Experts of a small language model: a variant of SOAP for the experts.
Below are experts of layer 9 (counted from 0) of a mixture-of-experts language model. Rows are named router (the router's row for the expert), gate (a neuron's input weights, with its number), up (a neuron's input weights, with its number), down (a neuron's output weights, with its number) and show model dimensions 80-159. Each number is 128 + 32 x the weight over its row's rms, rounded and kept within 0 to 255.
Before each expert's rows: a language model's description of what the expert responds to. This comes from a sample of Wikipedia text that the model never trained on.

# expert 22
It responds to: Word-internal v and endings such as as, us, er, ess, often in Indian names and words like tele-v-ision, Jee-v-a.
router [118 170 137 153 126 110 154  93 139 153  93  87 128  81 104  70 153 121 150 123 102  99 112 162 216 148 129 132 119  77  98 144  84 126 144 104 179 104 192 130 159 124 174 174 183  39 144  81  96 136  87 100 160 133  96 168 124 107 166 108  87 105 127 125 117 120 141 133 151 131  93 157  91  90 161 175 110 159 110  69]
gate3 [156 119  36 142 132 104 153 115 171 114 163 130 155 146 102 149 120 116 122 165 126 142 123  97 151 123 160  50 195 142 117 133 154 137 164 127 106 184 123 112 169 134  96  88  99 120  93  94 113 126 143 137 118 154  96 184 124 153 149 107  99  80  91 186 170 143 115 134 155 188  96 176 110  95 110 172  87 192  51 132]
up3 [ 89 114  44 138 143 177 137  96 119  92  85  93 128  93 148 169 127 131 135 107 126 144 126 181 155 119  76 117 159 124 155 177 147 127 129 170 139  90 167  74 159  98 112  77  60 121 180 109 142 179 123 152 172 155 183 154 185 110 130 157 131 133  82 124 141 122 179  81 109 121 147  91  76 106 140 136 130 167  73  93]
down3 [165 133 156 102 179 183 138 102 159 174 123 168 143  92 142 125 159 117 101  41 148 115 161 131 153 161  96 176 166  83 125 101  59 154 121 108 123  89 103 150 126 129 123  70 102 179 155 237  99 102 200  97 112 146 121 170 124 123  76 141 188 140 154 109 122 124 159 125 113 182 121 169 142 199 105 114 125 131 127 102]
gate4 [110  65 129 117 183  88 153 164 121 140 123  98 142 139 107 119 110 148 136 103  95  77 157 111 122  98 142 163 161 104 165 139  71 110 121  85  86 159 139  93 153 152 124 105 175 131 118 162 199 128 154 132  81 106 163 142 137  72 163 103 126 145  80 127 157 139 136 121 162 116 120 192 110 135 160 142 136 131 165 117]
up4 [150 134 145 129 121 107 191 119 106 176 103 165 119 149  61 137 118 155 116 158 112  94 100 124 137 165 148 139 158 144 130 129 112 110 110 190 111 131 132  99 161 169 132 225 165 110 169 171 160 134 104 115 158 161 144 157  77 116 159  90 104 139 184 113 170 164  99 145 186 155 145  94  87 172 128 157 123 125 164 119]
down4 [149 102 131 175 137 156  82 201 125 123 135 109 164 144  21 166 119 193 100 151 105 105 171 124 161 146 137 160  90 108 130 110  89 106 148 134 123 171  95 183 192 142 138 115  65 149 131 120 144 132 134 179  57 159  90  61  98 115 189  82 180  68 172 104  98 156  84 109  87 101 108  87 105 137  85  77 147 120 175 161]
gate5 [ 83 184 140  99 134  64 108 196  92 156 134 124 124 122  87 116 172 161 110 131 105 232 149 131 159 178 149 118 129 126  74 125 125  70 150 191 146 151 143 127 185 137 143 154 205 168 124 138 143 114 117 134 159 166 120  87 118  99 151 158 134 127 141  59 126 157  94 152 137 117 156 162 121  93 115 161 155 127  73 111]
up5 [ 84 142 102 153  78 160  96 143  97 108 151  65  91 139 139 140 132  90 149 116  60  80 109 102 107  81  93 166 167 112 143 148 136 141  75  95 113 117 112 145  85 141 137  93 111 101 153 147  80 124 134 142 101 176 108 207 108 130 130 113 114 100  80 161  86 157  75  99 150 146 105 125 152  94 142 141 109 112 126 133]
down5 [153 108  92 112  73 108 171  94 176  62  80 188 150 171 137  75 147 158  95 122 159  92 120 167 144 151 147 100 113 157 120  96 134 133 199 161 111  98 103 132 102 134 140  91 111 114 138 170 126 173 157 122  84  91  98  99 201  96 152 137 133  70 193 128 162 140 145 142 185 131 113 118 158 140 198 143 139 104 122 124]
gate6 [129 139 133  71 157  71 144 175  24 170  71 104 145 180 100 101 116  95 153 100 164 162 145 146 120 136 142 138  79 120 137 138 154  95 123 138  99 168 133 143 123 157 135 138 155 216 129 176 118 119 138 100 115 127 116 160 133  72 114 164 123 149 144  96 124 133 204 129 177 148 110 111 124 137 154  98 158 109 155 105]
up6 [141 128 112 174 172 131 116  29 123 105 153  80 145 152 116  95 167 175 110 129 136 119 125 176 166 121 169  80 195 125  94 157 181 115 137 138 112 105 164 158  89 106 133 129 148 109 181 124 164 177  98 132  95 144 135 158 141 129 130 139 158 156  70  76  82 108 111  87 125 134 180 158  88 194 128 148 118 131 108 156]
down6 [ 97 185 149 172 132 125 131 120 192 117 144 147 159 106 113 131 101 184 142 140 143  90 150  99 131 108 105 110  74 165 154 111 130 111 120 161  93  89 134 163 167 103 118 188  91 156 121 163 145 180 134 146 121 169 121 156  99 145 143 156  82 158 162  60 134  87 148 169 114 139 117  62 112  91 136 153 112 109  87  57]
gate7 [ 99 179  86 172 145 129  85  76 169 108 137 115 115 117 213 125 151 109 136 106 127 103 106 191 148  97 178 128 112 160  86  85 120 102 118 145 139 106 105 114 134  65 139 142  95 104  70  94 117 118 105 101 149 151  62 147 146 164  82 168 155 108 167  78 109 110 145 130 105 121 104 146 103 124 225 194 142 114 116 128]
up7 [138 117 142 185 161 150 128 118 128 106  46 104 223 161 120 170 157 121 109  95 117 120 177  96 151 100 132  93 153  75  76 130 133 117 157 108  89 110 123 147 140 108 135  81 156 115  86 180 147  90 127 104  69 160 109 142  64 143 141 137 146 124 159 104 100 146 165 177 175  68 153 160 127 160 153 182 134  85 148 170]
down7 [ 67 154  78 147 108  88  77 127 145 111 156 148 184 137 115 119 139 148 154 158  90 115  32 164 153 152 105 168 158 155 167 131 137 144 186 168 145 130 135 102 110 122 129  71  77 148 187 126 109 145  80 160 134 148  98 142 179 186 155 123  76 157 137  56  85 157  98 162 167 137 171 115 168 130 112 153 153 101 143 128]
gate8 [175  71 141 103 120 116  96 144  91  92  50 155 194 165 155 140 130 135 107  98 122 140 163  65 162 154 156 104 138 159 143 123 109  65 111 143 139 198 178 180  58 152 100 122 160 119 133 162  98 126 181 174 124 129 162 148 136 107 116 168 119 190 152 125 128 131 124 187 123 139 139 127 129 109 114 118  81  97 145 108]
up8 [196 151 141 171 108 110 107 170 159 161 120  66 147 170  81 132  93 199 112 188  99 128 184 177 158 174 112  85 131 139 114  95 158  58 184 100 139 127 125 153  85 134 127  92 175 133 135 139 128 160 105 160  94 108 123 101 102 141 106 126 150 142 111 114 177 154 108 142 100 131 111 107 123 163 112 145 142  89  49 111]
down8 [114 177 101  86 127 130 148  93  60 148 146  92 118 150 169 146 132 127 174 113 136 115 165 153 100 185  91 134 144 122  80 158 170 145 128 166 160 143 170 129  91 156 156 115 125 164 125 133  88 105 105  88 104 114 152 123 142 134 167 127  89 116 120  92 173  55 109 138 112 126 112  71  93 115 181 107 109 114 141  88]
gate9 [120 114 155  64 127 180 166 177 126 159 143  96 129 111 172 177 145 114 123 154  93 113 131 165 175 115 124 187  95  62 158 132 162 109 138  96 134 114 153 115  87 118  79 187 179 115 137 161  85 140 135 190 135 105 125 162 134  65 153 146 132 106 128  85 128 166 163  93 138 229 168 124 132  91 148  84  59  88 113 148]
up9 [154 161 146 133  96 100  58  51 177 162  78 186 133  82 107 141 109 121 148 127 101 178 105  79 150 102 153 130 144 163 134 101 113  92 159  99 144 104 145 140 169 126 131 113 103 160  96 122 135  71 118 121 101 117 165 115 120 177 130 136 113 166 157 180 138  85 115 128 112 129 152 142 129 148 103  99 126  79 142  73]
down9 [113  76 113 120 180  98 146 146 138 127 132  85  83 104 103 152 165 125  99 124 178 204 109 142 181 178 124 173 127 133 174 103 111  32  99 108 133 145 121  79 100 144 144 120 129 145 138 125 121 156 114 115 129  53 155 105 117 102 128 165 168 107 126 200 136 129 111 103 106 179 125 193 122 111 119 140 111 106 177 112]
gate10 [106 126  76 108 113 209 196 141 123 121 108 149 191 109 140 118 136 101 132 128 112  56 143  97 121 151 168 109 146  87  60 115 142 175 228 198  86 127 140 132 116 111 117 127 134  70  85 191  82 112 123 122 170 154 139 148  90 138 167 129 123 131 139 116 110 126 117 128 114  90  96 144 152 121 152 171 102 141 189  63]
up10 [ 71 116 146 106 123 140 103 121 130 176 152  82 178 152  90 103 185 131 128  96 134 158 108 127 112 103  98 151 121  95 143  85  91 159 136 122 130 123 124  98 107  78 180 134  95 136  88 181  84  86 135 174 114  90 125 140  91 149  81 189 142 134 168 150  68 133 119 121  92 101  64 111 109 109 101 101 148  28 135 134]
down10 [143 132 140 159  77 158  29 109 113 137 117 144 155 140 132 154 130 119  56 114 101 127 170 176 134 158 152  79 156 128  59 130 125 180 166 124  92 121 151 123 104 168 137  63 102  95 113 160 162 114 106 156 149 122 110 100 163  91 168 134 145 122 107  67 121 128 166 171 125 111 147 173 173  71 108 119 134 127 106 133]
gate11 [ 85 165 144 131 147  92 134 117 104 119 131 138 138  95  90 179 150  75 134 129 155  56 144 114  90 108 169 106 125  93  63  75 154 128 130 178 142 163 144 152 204 148 125 228 158  92  95  75 136 108 174 144 113  93 119 137 165 137 151  57  61 135 133 146 112 169 125  66 168 181 107 123  93 135 173 152 181 152  93 122]
up11 [168 148 112 118 157 149  98 142 188  90 111 118  99 195 120 170 113 149 176  86 165  85 166 170 127 118 107  45 100  84 197 154 178 135 148 128 173 136  63 138 140 161 101 111 153 128 103 107 125 133  90 123 158 152 129 108  45  97 114 101 129 162 127 119 150 152 110 112  68 107 171 144 142 119 133 161  88 110 117  93]
down11 [140 103 134 156  80 146 166 119  79 141 162  91 152 138  92 119 120  44 109  87 110  70 162 126 135 167 150 155 107  94 142  94 149 158 152 148 150 124 170 136 126 102 122  96 111 110 182  91 111 160 160 149 145 120 133 125 182 105 154 131 187 117 119  96 166  98 194 123 146 157  91  87 184 159 140 190  63 146 158 166]

# expert 19
It responds to: Opening parentheses, quotation marks, apostrophes, dollar and prime signs before names, dates or numbers, as in (Catton), server's, "A NASCAR.
router [133 107 151 152 156 179  88  99  99 106 158 152 102  79 167 185 122  71 109 144 139 135 114 105 144 103 132  63 106 111 157  67 160  59 159 140 130 143 176 135 119 102 133  63 145 147 107 123 165 172 123 106 106 188 105 156 195 157 122 115 168 158 110 144  82 174  88 176 135 147 150 120 179 103  93  93  72 148  70  97]
gate1 [ 82  99 127  90 183  88  97  98 144 157 126 146 117 123  83 118 149 144 137  90 142  69  92 169 165 110 168 112 112  89  96 121 114  57 138 157  60 129 113  66 116 105 149 115 174 135 107 137 156  96 141 131 133 168 126 101 148 111 118 155 122 145 112 110 112 135  36 134  84  64 153 198 105  52  73 112 127 174 108 142]
up1 [126 106 119 207 111 126 121 164  75 128 101 186 157 121 111 148 146 106 100  45 136  72  89  67 135 115 104 140 140 119  84 119 172 102 157 145 157 190 152 116 111  99 147 181 165 152 146 117 165 126 122 110 143 196 172  78 108 112 172 222 110 111 122 115 148  87  98 154  85 145 101  96 116 180 150 143 120  91 122 114]
down1 [133 162 159 108  36 126 196  68  89 135 144 180 102  92  99 106 116 125 114 112 180 151 168 201 156 154 160 122  78 141 130 132 145 147 160 145 133 118 127 141 174 140 159  91 113 144  99 119 147 126 149 123 109 109 119 201 112 157 138 158  90 165 131 129 140 158 107 133 134  75 150 156  78 135 191 161  82 130  94 161]
gate2 [162 114 123 121 125 172 170 119 149 129 117 137 146 142 127  83 127 114 128 122 142 132 107 158  84  99 115 157 182 119  85  91 161 148 164 157 120 132  74 136  93 131 117 138  89 148  82 139  99 116  69 122  95  77 123  93 191 117  95 125  85  98 158 133  96 133 135 101 145 223 198 136 113  90 150 131  78 115  73 140]
up2 [101 188 120 195 136 121 134 166 143 116 102  75 102 105  90 163 141 147  71 125 161  89 158 137 126 148 119 111  97  94 127 111 100  73 100 146 152 180  91 106 134 132 166 163 105 128 143 146  84 134 106 158  99 114  85 154  88 101 169 152 139  96 117  91 107  77 101 147 134 146 111  89 152  92 150 189 132  94 134 145]
down2 [ 93  91  72 176 150 124 141 170 205 134 143 154  97 153 170  64 182 105 145 138 121  84 103 139 118  66 136 126  82  93 135  95 124 140 160 113 142 137 139 114 109 143 100 112 130 104 118 130 160  90 131 122  88 193 122 114 172 122 153  86 162 145  94 153 169  81  97 245 111 129 123 117 136 100  59 109 102 140  76 160]
gate3 [ 96 115 175 141 140 148 128  82 145 148  66 116 145 102 158 133 116 205 135  94  97 114 139 148 114 107 126 105  96 105 159 121 143 102 150 123  55 145 111 135  99 103 104 151  87 120 122 126  99  77 166 145 162 207 203 126  99 137  69  96 180 102 100  96 143 160 159 214 129 145 172 165 156 143  67 125 141 114 112 162]
up3 [105 127 151 111 138 151 130 121 137 210 150 104 174 137 119 145 108 119 119 159 123  97 179 146 100 126 185 132 123 164  85 110 194 123 142 126 145 163 117 124  81 130 159 111  80 130  98 123 164 117 201 156  98  97 112 110 136 123 146 115 121 115 200 179 127  89 143 108 146 191 142 236 138 157 139  92 147  61  61 107]
down3 [121 144 161 110 165 114 174 111 177 197  76 120 104 107 157 136  87 114 126 123 172 137 157 101 124 119 190 104 153  94 142 161 104  61 140 150 117 142 146 125 149  89  81 110 158 133 101  56 114 155 139 103 130 148 116 152 134 192 206 108 125 173  55  89 134 120 155 180 115  94 122 145 158 141 177 136 157 143 109 129]
gate4 [110  86 129 101 116 106 165 109 138 114 117 133 193 153 155 144 119 152 170 139 108 222 131 137 169 178  89 104 129  54 143 166 164  98 130 105 154  96 120 145 140 127  99 146 125 104 140 120 115 157 167 104 183  90 123 141 225  58 125 106 124 174 123 161 101 114 134 156 141 117 145 189 126 137 143 111 184  89 137 107]
up4 [162  67 193 140  77 126 139 133 139 153 116 168 157 110 152 107 139 140 102  78 107 179  95 160 183  64 143  94 106 120 105 131 108 128 140 120 153 157 153 114 100 136 151 109 160 126 119  91  95  99 124  78 143 145  86 128 217 140  99 158 178 127 134 116 156 154 146 152 102  95 109 122 102 118 132 119 169 107 105 143]
down4 [179 156 117 141  97  61 132 103 110 147 154 149 137 134 126 172 155  78 119 135 112 134 158 124 154  82 157 155 180 124 141 168 154 149 153  86 126 108 156  86 138  66 154 142 150 109 122 143 151 151 124 178 145 139  83 202 102 181  80 123 128 160 181 133  66 109 163 117  86 128 180 173  54 164 123 119 136 122 112 171]
gate5 [187 126 112 156 124 147 103 116 200  67 136 169 111 110 120 167 178 111 184  64 143 157  82 102  83 112 100  91 206  87  91  88 128 105 125 126  83 122 132 166 119 126 108 163  99  96 112 103 140 171 100 126 121  77 181 123 110 106 133 181  84 164 133 149 165 112 136 129 160 180 107 125 166 163 151 144 129 131 137 119]
up5 [145  87  85 135 144 136 153 109 162 129  72 200 142 180 160 140 141  71 156 103 130 136  82 110 199 100  81 135 135 144 154 102 133 121 108 158 170 158 157 161 131  99  94 131 122 143 101 127 108 195 241  84 103 180  81 126 116 144 151 140  73 130 156 154 120 198 104  97 118 156  86 160 116 153 133 129 120 103 120 109]
down5 [161 172  81  88  69  83  80  89  92 102 136 112 136 146 151 169 125 162 147 122  97  98 112 123 131 103 163  92 103 146 169 102  90 114 122 152 105 111  93 143 110 167 122  88 139 106 179 119 151 154  92 147  79 115 144 117 170 111 145 131 121 125  46 102 155 162  93  89 135 169 125 154 144 159 102  73 156 156  86 163]
gate6 [132 100  80 154 183 147 140  83  85 116 137  84 131 106 101 150 133 144  84 136 125 100  88  89 173 156  93 130  94  79 128  77 148 139  94 134 136 145  85  97 141 185 143 166  83 138 116 187 134 130 116 159 122 125 140 116 107 111  83 109 165 127  79 137  82  68 108  98 181 119 103  88 125 162 111  75 205  92 165 113]
up6 [ 65  93  84 137 147 127 138 111 182 195 111  77 152 163 124 157  98 117 137 131 174 132 165  86 155 143 114 153 139  82 133 120 156 104 145 133 145 104 136 103 139 148 106 143 151 126 107 145 131 129  93 115 135 158 132  97 131 139 166 103 102 123 182  96 166 123  64 113 199 158 202 134 136  70  90  90 146 151 107 107]
down6 [144 140 178 150 164 120  86 158  89  87 102 170 135 119  72 105 142 134  89 176 132 104 116 115 143 158 161 186 148 137 149 106 186  91 136 101 160 100 139 134 105 171 130 145 123 123 108 201 140 110  92 157  87 171 145 111  81 163  63 154 156 176 112 166 155 106 111 102 159 114 116  43 118 164  86 100 135 206 150 139]
gate7 [102  94 153 166 144 142  99 155 106  97 132 213 123  95 175 134 179  97 154  88 205 114 153 139 186  90  93  79 103 134 151 120 103  85 126 154 110 155 129 175 139  77 108 129 157  95  72 111 148 100 128 109  73 110 122  88 171 170 164 107  98 145 155  97 126 156 124 114 156 173 165  86 154 109 101 168 106 142 153 114]
up7 [130  96 138 168 118  98 155 135 161  80 168 108 112 134 100 122 133  63 131 128  94 159 143 101 148 154 118 158 162 134 123 159 155 138  99 127  96 167 162  93 136  86 118 149 133 150 131 167  82 107 148 123 130 187 164 137 147 127 190 125 146 123  80 126 110  44 161 157  96  71 166 143 112 185 126 160 121 117 125 151]
down7 [ 71 115 146 104 114 158 141  81 151 108 118  95 119 146 173 161 138 120 116 143  99 111 171  91 103 108 120 107 134 155 107 160 156  65 110 121 137 130 159 121 115  91 127  87 136 105 137  84 141 102  69 145 117 144 106 148 157 136 127 126 127 152 137 133 116 186 100  82  76  95 116 118 158 135 207 132  84 108 113 110]
gate8 [ 76 135 133 122 119 107  93 181 129  80  93 134 176 139 101 110 115 103  98 134  85 109 121 138 137 152 200 136 107 122  96 119 130  98 167  99 145 141  78 128 143  61  95 131 112 185  81 121 196 116 129 181 183 116 144 139 106  87 148 180 122 104 156  99 120  90  89 137 103 199 170 125  85 141 159 118  93 107 102 125]
up8 [206 116 193 148 127 166  90  95  67 116 168 120  84 167 144  92  69  81 118 119 130 135 151 133 193 142 138 168 180 185 143 116 134 202  88 147  92 158  66 122 163  95 130 122 111 147 102 113 182 108  92 179 162 137 125 176 129  68 131 140  96 128 110 100 118 107 102  92  74 152 156 115  80 108 133 181  76 124 126  97]
down8 [102 122 187 168 166  90 137 133 156 144 119  93 109 124 108 167 127 117 133  82 118 124 122 146 149 129 148 117  41 111 128 148 140 186  86 118 133 109 117  60 134 146 124 134  99  83  38 141 154  62  87  87  99 116 138 136 136 150 110 138 132  94 154 161 110 148 127  96  94 169 100 144 110 185 159 167 147  89 172  91]
gate9 [141 117 178 177 146 131  98 113 136 208 108 121  99 117 168 201 145  49 117 111  80  65 113 169 139  98 115  65 108 107 117  84  83 132  29 149 175 114  83 103  97 147 183 178 101  84 146 122 116  81 135  92 145 107 142 100 125  86 137 144 154 142 123 118 119 111  60 100 108 131 110 153 112 112  23 125 131  95  53  85]
up9 [120 129 131  96 131 142 129 125 183 112 114 166 207  86 102 120 138 171  86 101 105 127 102 139 124 105 138 110  50  96 153 112 109 156 138 190 127 121 137 150 139 106 128 119 141  75 146 150 171 116 114 139 156 124 105  82  92 141  69 164 175 138 150  98 149 109 183 127 137  88 145 100  23 154 143 128 166 137 114  78]
down9 [105 157  59 111 162 101 132 122 140 144 161  90 146 152 120 170  55  96 142 130 136 123 172  73 103 113 142 114 136  60  93 122 141  95 143  83 141  72 127  95 158  78 105 108 166 123 103  89 134 135 181 150 169 129  74 118 182 131 130 167 146 100 190 133 117 146 168 166 165 131 118 142 157 223 149 140  92 147 137 204]

# expert 18
It responds to: Byte pieces of Thai, Devanagari, Tibetan, Chinese scripts, plus infobox field words like name, career, history.
router [131 118 142 116  91 111 115 201 135 115 187 134 106 169 127 107 100 114 128 123  90 125  84 135 206 108 146 161 128 164 166 131 120  88 105  96 133 157  63 143 125 134 183 113 142 111 127  90 208 118 101 153 138 181 134 129  84  93 125 123 218  93 134 133 145 110 128  91  46 130 102 140  89 139 117 120  97 168  84 168]
gate3 [ 81  94  63 128 118 102 149  82  82 138 126 133  98 183 110 142  98 127 116 187  42 102 141  86 155  96 104  89 148  87 100 157 128 140 109 144 177 175 116 115 168 125 193 112  90 132 116 122 132 155  98 185  94 147 137  99 140 107  88 118 184 108 137 111 176 132 154 155 131 187 130 116 181  60 119 121  95 145 137 118]
up3 [112 136 107  89  87 125 201 140 115 149  50  82 147 116 145 123  18  99  76  63  84 147 140 112 134 114  94 150  92 132 180 104  85 194 160 231  99 106 104 126  57  79 154 201 123 123  92  96 123 141 102 116 162 168 129 159 158  84  82 157 104 128 168 138 178 127 154 139 127 119 207 122  87 109 149 178  96 143 148 155]
down3 [ 93 144 150 177 157  90 124 121  86  92 124 124 127 143 196  96 173 162 126 142 141 156 134 124 122  86 121 201 173 175 130 124 146 138 115  97  21 100 113 170 143 205 190 120  89 134  72 112  82 188 129 154 125 164 121 123  94 127 140 123 203 190 134 124 130 122 145 145 106  96 149  96 129 117 167 134 165 105 121  85]
gate4 [ 74  84 144 167 170  91 159 135 155 131 144 159 141 141 155 126 156 171 141  93  77 112 142 114  88 103  76 127 137  71 145 122 177 138  81 142 121 163 115 104 134 202 188 182 135 112 128  96 162 172  67 150 119 116 128 144 154 112 137 182 103  96 157  86  86 103 144 103 149 159 196 144 135 134 131 146 174  91 130 138]
up4 [170 117  95 118 126 102 110 135 117 212  71  94  80 148 150 143 147  68 152 127 161 125  95  79 137 130 116  50 113 150 140 131 109 136  98 125  71 151 162 121 136 152 137 115 148 154 171 126 166 151 146  90 136 119 154 124 107 116 120 117  92 116 100 125 107 126 136 158  89 129  32  95 140  69 184 112  95 183 135 151]
down4 [124 139 148 152 143 136 116  88 114 147 109 158  60 108 110 126 121 153 122 172  79 170 167 154 134 162 106 143  90 165 132 115 155 132 155  98  88 163 147  84  84 106 144 169 215  93  43  51  90  97 134 125 124 186  96  99 104 176 106 178 163 120 166 171 125  90 118 144 111 136 100  87 141  75  81  87  93 129 107 177]
gate5 [ 61  95 146 123 144 112 115 126 130 170 188  95 115 190 125  60  65 145 136 156  84  89 162 149 102 161  95  76 139 163 118 135 140 145 189 113 145 165 139 114  63 182 220 124 130 145 148 127  80 147 125 113 122 122  84 165  86 145 140  83 136 117 114 135 164 143 132 104  95  81 135 135 115 155 102 110 118  90 105 111]
up5 [106 145 151 167 143  81 106 137  79  92 114 140 111 154 127 137 158 133 148 173 156 112 133  74 143 133 137  98 111 180  98 208 122  73 127 115 101 163 161 113 123 104  64 119 113 181 150 175 123  58 181 167  54 168 132 157 183 102 156  88 123 156 170 165 125 172 132  88 119 147 138 107 104 151 141 124  73 133 163 160]
down5 [143 131 127 150 140 164 120 101 150 138  75 132 131 120 129 126 167 145 188 131 122 142 187 122 140 115 134 104  92 175  95 133  94 157  44 119 106 101  42  72  93 128 162 112 128 176 156 169 157 114 119 104 115 156 153 165  92  95 121 144  82 166 124 120 119  84  50 170 125 136 118  80 118 163 151 113 174 140 140 108]
gate6 [153 112 123  86 134 146 124  84 135 150 157 184 131 101 138 122 146 111 106 114 115 138 105  85 119 131 149 103 128 133 114 135 130  77 125 161 140  51 102 144 114 195 155 121  95 146 143  91 126  83  68 129 153 141 148 113 137  91 163  85  75 155  76  62 124 186  81 126  97 107  67 139 132  92  78 141 119 120 147 154]
up6 [163 127 107 179  81  89  82 108  77 147 161  84 141 143  88 104 131 113 139 145 107  77 140  87 166 167  78  80 143 135 115  91 143 146  87 108 151 145 144  99 119 158 148 180 117 157 154  78 139 121 125 129  80 186 116  92 153 143 168  79 111 122  94 113 107  86  97 143 179 104 111 166 105 200  94 182  72 102  99 147]
down6 [128  42 145 125  76 225 141 119 130  99 139 123 144  65 191 111 157 169 117 114 122 148  70  99 117  92 145  90 135  85 143 164 141 135 114 104 115 110 106 130 114  92 170 150 109 100  72  91 153 166 187 193 130 106 120 147 102 141 132 125  82 132 134 165 147 126 136 148 122  67 105  92  77 141 108 146 131 141 147 100]
gate7 [153 132 157  65 158 109 154 195 186 102 145  70 157 137 119 108 138 133 107 129 155 125 111 124 116 102 114 125 128 134 102 131  85 128 213 141  84 170  95 157 122  69 114 166  62 145 152 133 125 148 136  95 143 142 127 118  75  86 167 140  91  34 128 155 153 143 131 148 158 136 100 141  94 129 121 142 153 128  75  91]
up7 [125 117  90 133  86 180 135 116 129 128 158 120 163  92 109 115 200 134 131 134 205 162 122  80 148  86  92 126 157 134 126 101 188 112 110 173 119 143 133 140 175 135 127 120 101 148 137 129 171 107 129 122 162 203 136  73 118 102 142 111 142  81 124 110  96  95 110 121 188 166 108  97 124 104 100 115 136 182 135  97]
down7 [ 93 156  95 187  99 125 123 121 132 134 113 152 142 109 108 118 112 148  96 132  79 113 175 201 101 186 137  64 108 136 115 172  96 141 117 126 155 135 127 115 138 224 147 112  99 115 170 145 181 152 105 195 118  89  61 175 131 136 150 180 139 147  92 108 109 148 169  96  94 112 139 142 129  59 113 151 149 178 142 124]
gate8 [103 140  76 110 131 125 157 144 134 135  94 115 138 169 154  66  57 129 194 160 153 152 172 162 141 174 162 112 145 170 173 131 121 131 117  86 110 121 144 124 177 130 159 109  54 115 130  96  67 142 121 151 201 132 134 210 146  87  38 109 127 201  88 151 172 155 164 123 138 125 149 115  85  91  95 101  96 146  93 204]
up8 [105 100 148  75  91 191 157  77 136 119 132 129 123 147 116 130 124  98 139 100 144 130  70 105 142 114 201 113 132  92 144 137 127 139 133 173 215 107 180 177 125 136  90 128 100 202 128 132  78 156  68  98 161 134 112 141 130 113 114 102 168 146  92 132 145 143 100 211 115 138 135  87 121 151 113 108 167 141 139 139]
down8 [147 150 124 102  99 160 139 138 159 129 144 113 130 149  90 129  66 153 135 175  97 117 130 115 129 138 101 142 136 138 154 221 151 131 104 146 120 113 143 136  89 138 101 140 155 108  98 122 110 159  92 182  74 152  79 151  91 141  91 118  95 105 153 137 133 140 193 113 101  82 152 194 148 101 120 153 103  97 112 125]
gate9 [140 138 122  96 171  65 161  96 103 140  77  59 179 135 189 102  85 143 108 180 109 179  79 149 111 139  73 128 192 166 117 122 122 120 137 158 143 102 180 119 116 118 119 119 175  76 136 129 140  91  90 133 147 165 136 152 171 108 143 117 196 132 131 149 109 127  99 111 175 110  84  88  18 118 153 106 123 148 171 109]
up9 [111  75 171 159 108 120 141 160 164 157  74 197 112 133 200 156  80 164  97 194 134 139 162 129 132 113 102  74  59 124  93 151 119  97 187 161 168 112  71 117 152 151 124 152  72 154 108 162  98 106 101 124 152 120 116 152 153 122 127 126  85 112 161 109 122  91 157  96 115 148 126 117 144  86 118 114 140  90 148  77]
down9 [176 123  89 169  74  63  81 157 158 155 121  99 117 125 112  91 144 186  90 148 110  97 156  97 108 172 158 113 101 141  60 112 127 131 125 201  60 180 100  76  92 116 188  97 124 115 122 149  77 140 153 167 139 159 132 108 140 137 122 129 115 185 133  97 124 143 109  91 129  72 126  99 160 166 176  91 137 122 121  54]
gate10 [160 132 127  87 179 120 141 155 138 108 116 145 150 195 115  72 144 121 124 137 114 161 128 127  62  88 145 142 165 200  91  98 150 124 162  97 100 111 167  61 108 114  99 101  97 154 126 118 174  69  86  88 137 182 144  71 128 149 115 156 170 139 141 168  79 116 128 147 120 112 166 143 121 163 116 140 106 102 113 177]
up10 [145  82 128 137 130 126  75  66  90 117 112 143 111 171 174 100 128 147 152 120 135  60 138 127 106 137 156  82  49 100  78  59 133 131  97 174 114 101 152 191 148 107 126 156  95  91 142  33  70 172 149 179 135 172 192  59 109 171 144 122  89 132  95  97 109 106 107 141 165  92 107 171 162 162 107 148  97 111 109 154]
down10 [182  75 117 191 152  92 146 176 109 104 146 105 105 115 107  98 182 139  76 134 107 128 140 142  66 100  96 116 157 106 127 174 106 144 148 165 162 162 121  55  83 137 138 110  80 147 101 140  99  92 165 144 121 164 151 131 117 139  87 141 110 112 154 188 150  40 133 159 203 155 112  94  63 158 137 137 172 134 131 120]
gate11 [123 113 134 164 140 133 112 153 150  99 115 115 139 104 101 112 166 116 128  92 138 174 160 113  53 146  68 138 137 141 119  77 150 195 161  92 139 124 161 101 137 172 108 160 142  76  99  82 167 125 140  93 115  92 110 145 125  86  76 133 142 142 139 133 150  99 122 156  84  73 114  93 153  84 148 133 215 173 176 150]
up11 [210 130 163 157 155 136 132 161 169  78 137 196  92  98 160 157 148 187 149 101 120 121 119 158 158 122 162 160 135 143  90  96  98  90 179 156  91 129 117 157 130 100  42  66 112 115 139 150  68 146 136 150 148 115 150  73 120 142 160 135 109 160 161  88  73 177 122 135 126 170 224 187 104 147 154 129  52  91 106 130]
down11 [104 188 127 167 100  77 109 124  88 133 108 135 190 127 153 149 135 100 151 155 171  68  69 132 157 149 129 168 150 121 118 141 122 147 137  86 179 152  98 141 120 147 141  81 144 143 133 132 145 203 146 140 150 145 124 176  98 108 126 116 150 115 109 157 173 139 129  51 117 107  75 113 126 175 115 104 161  89 110 115]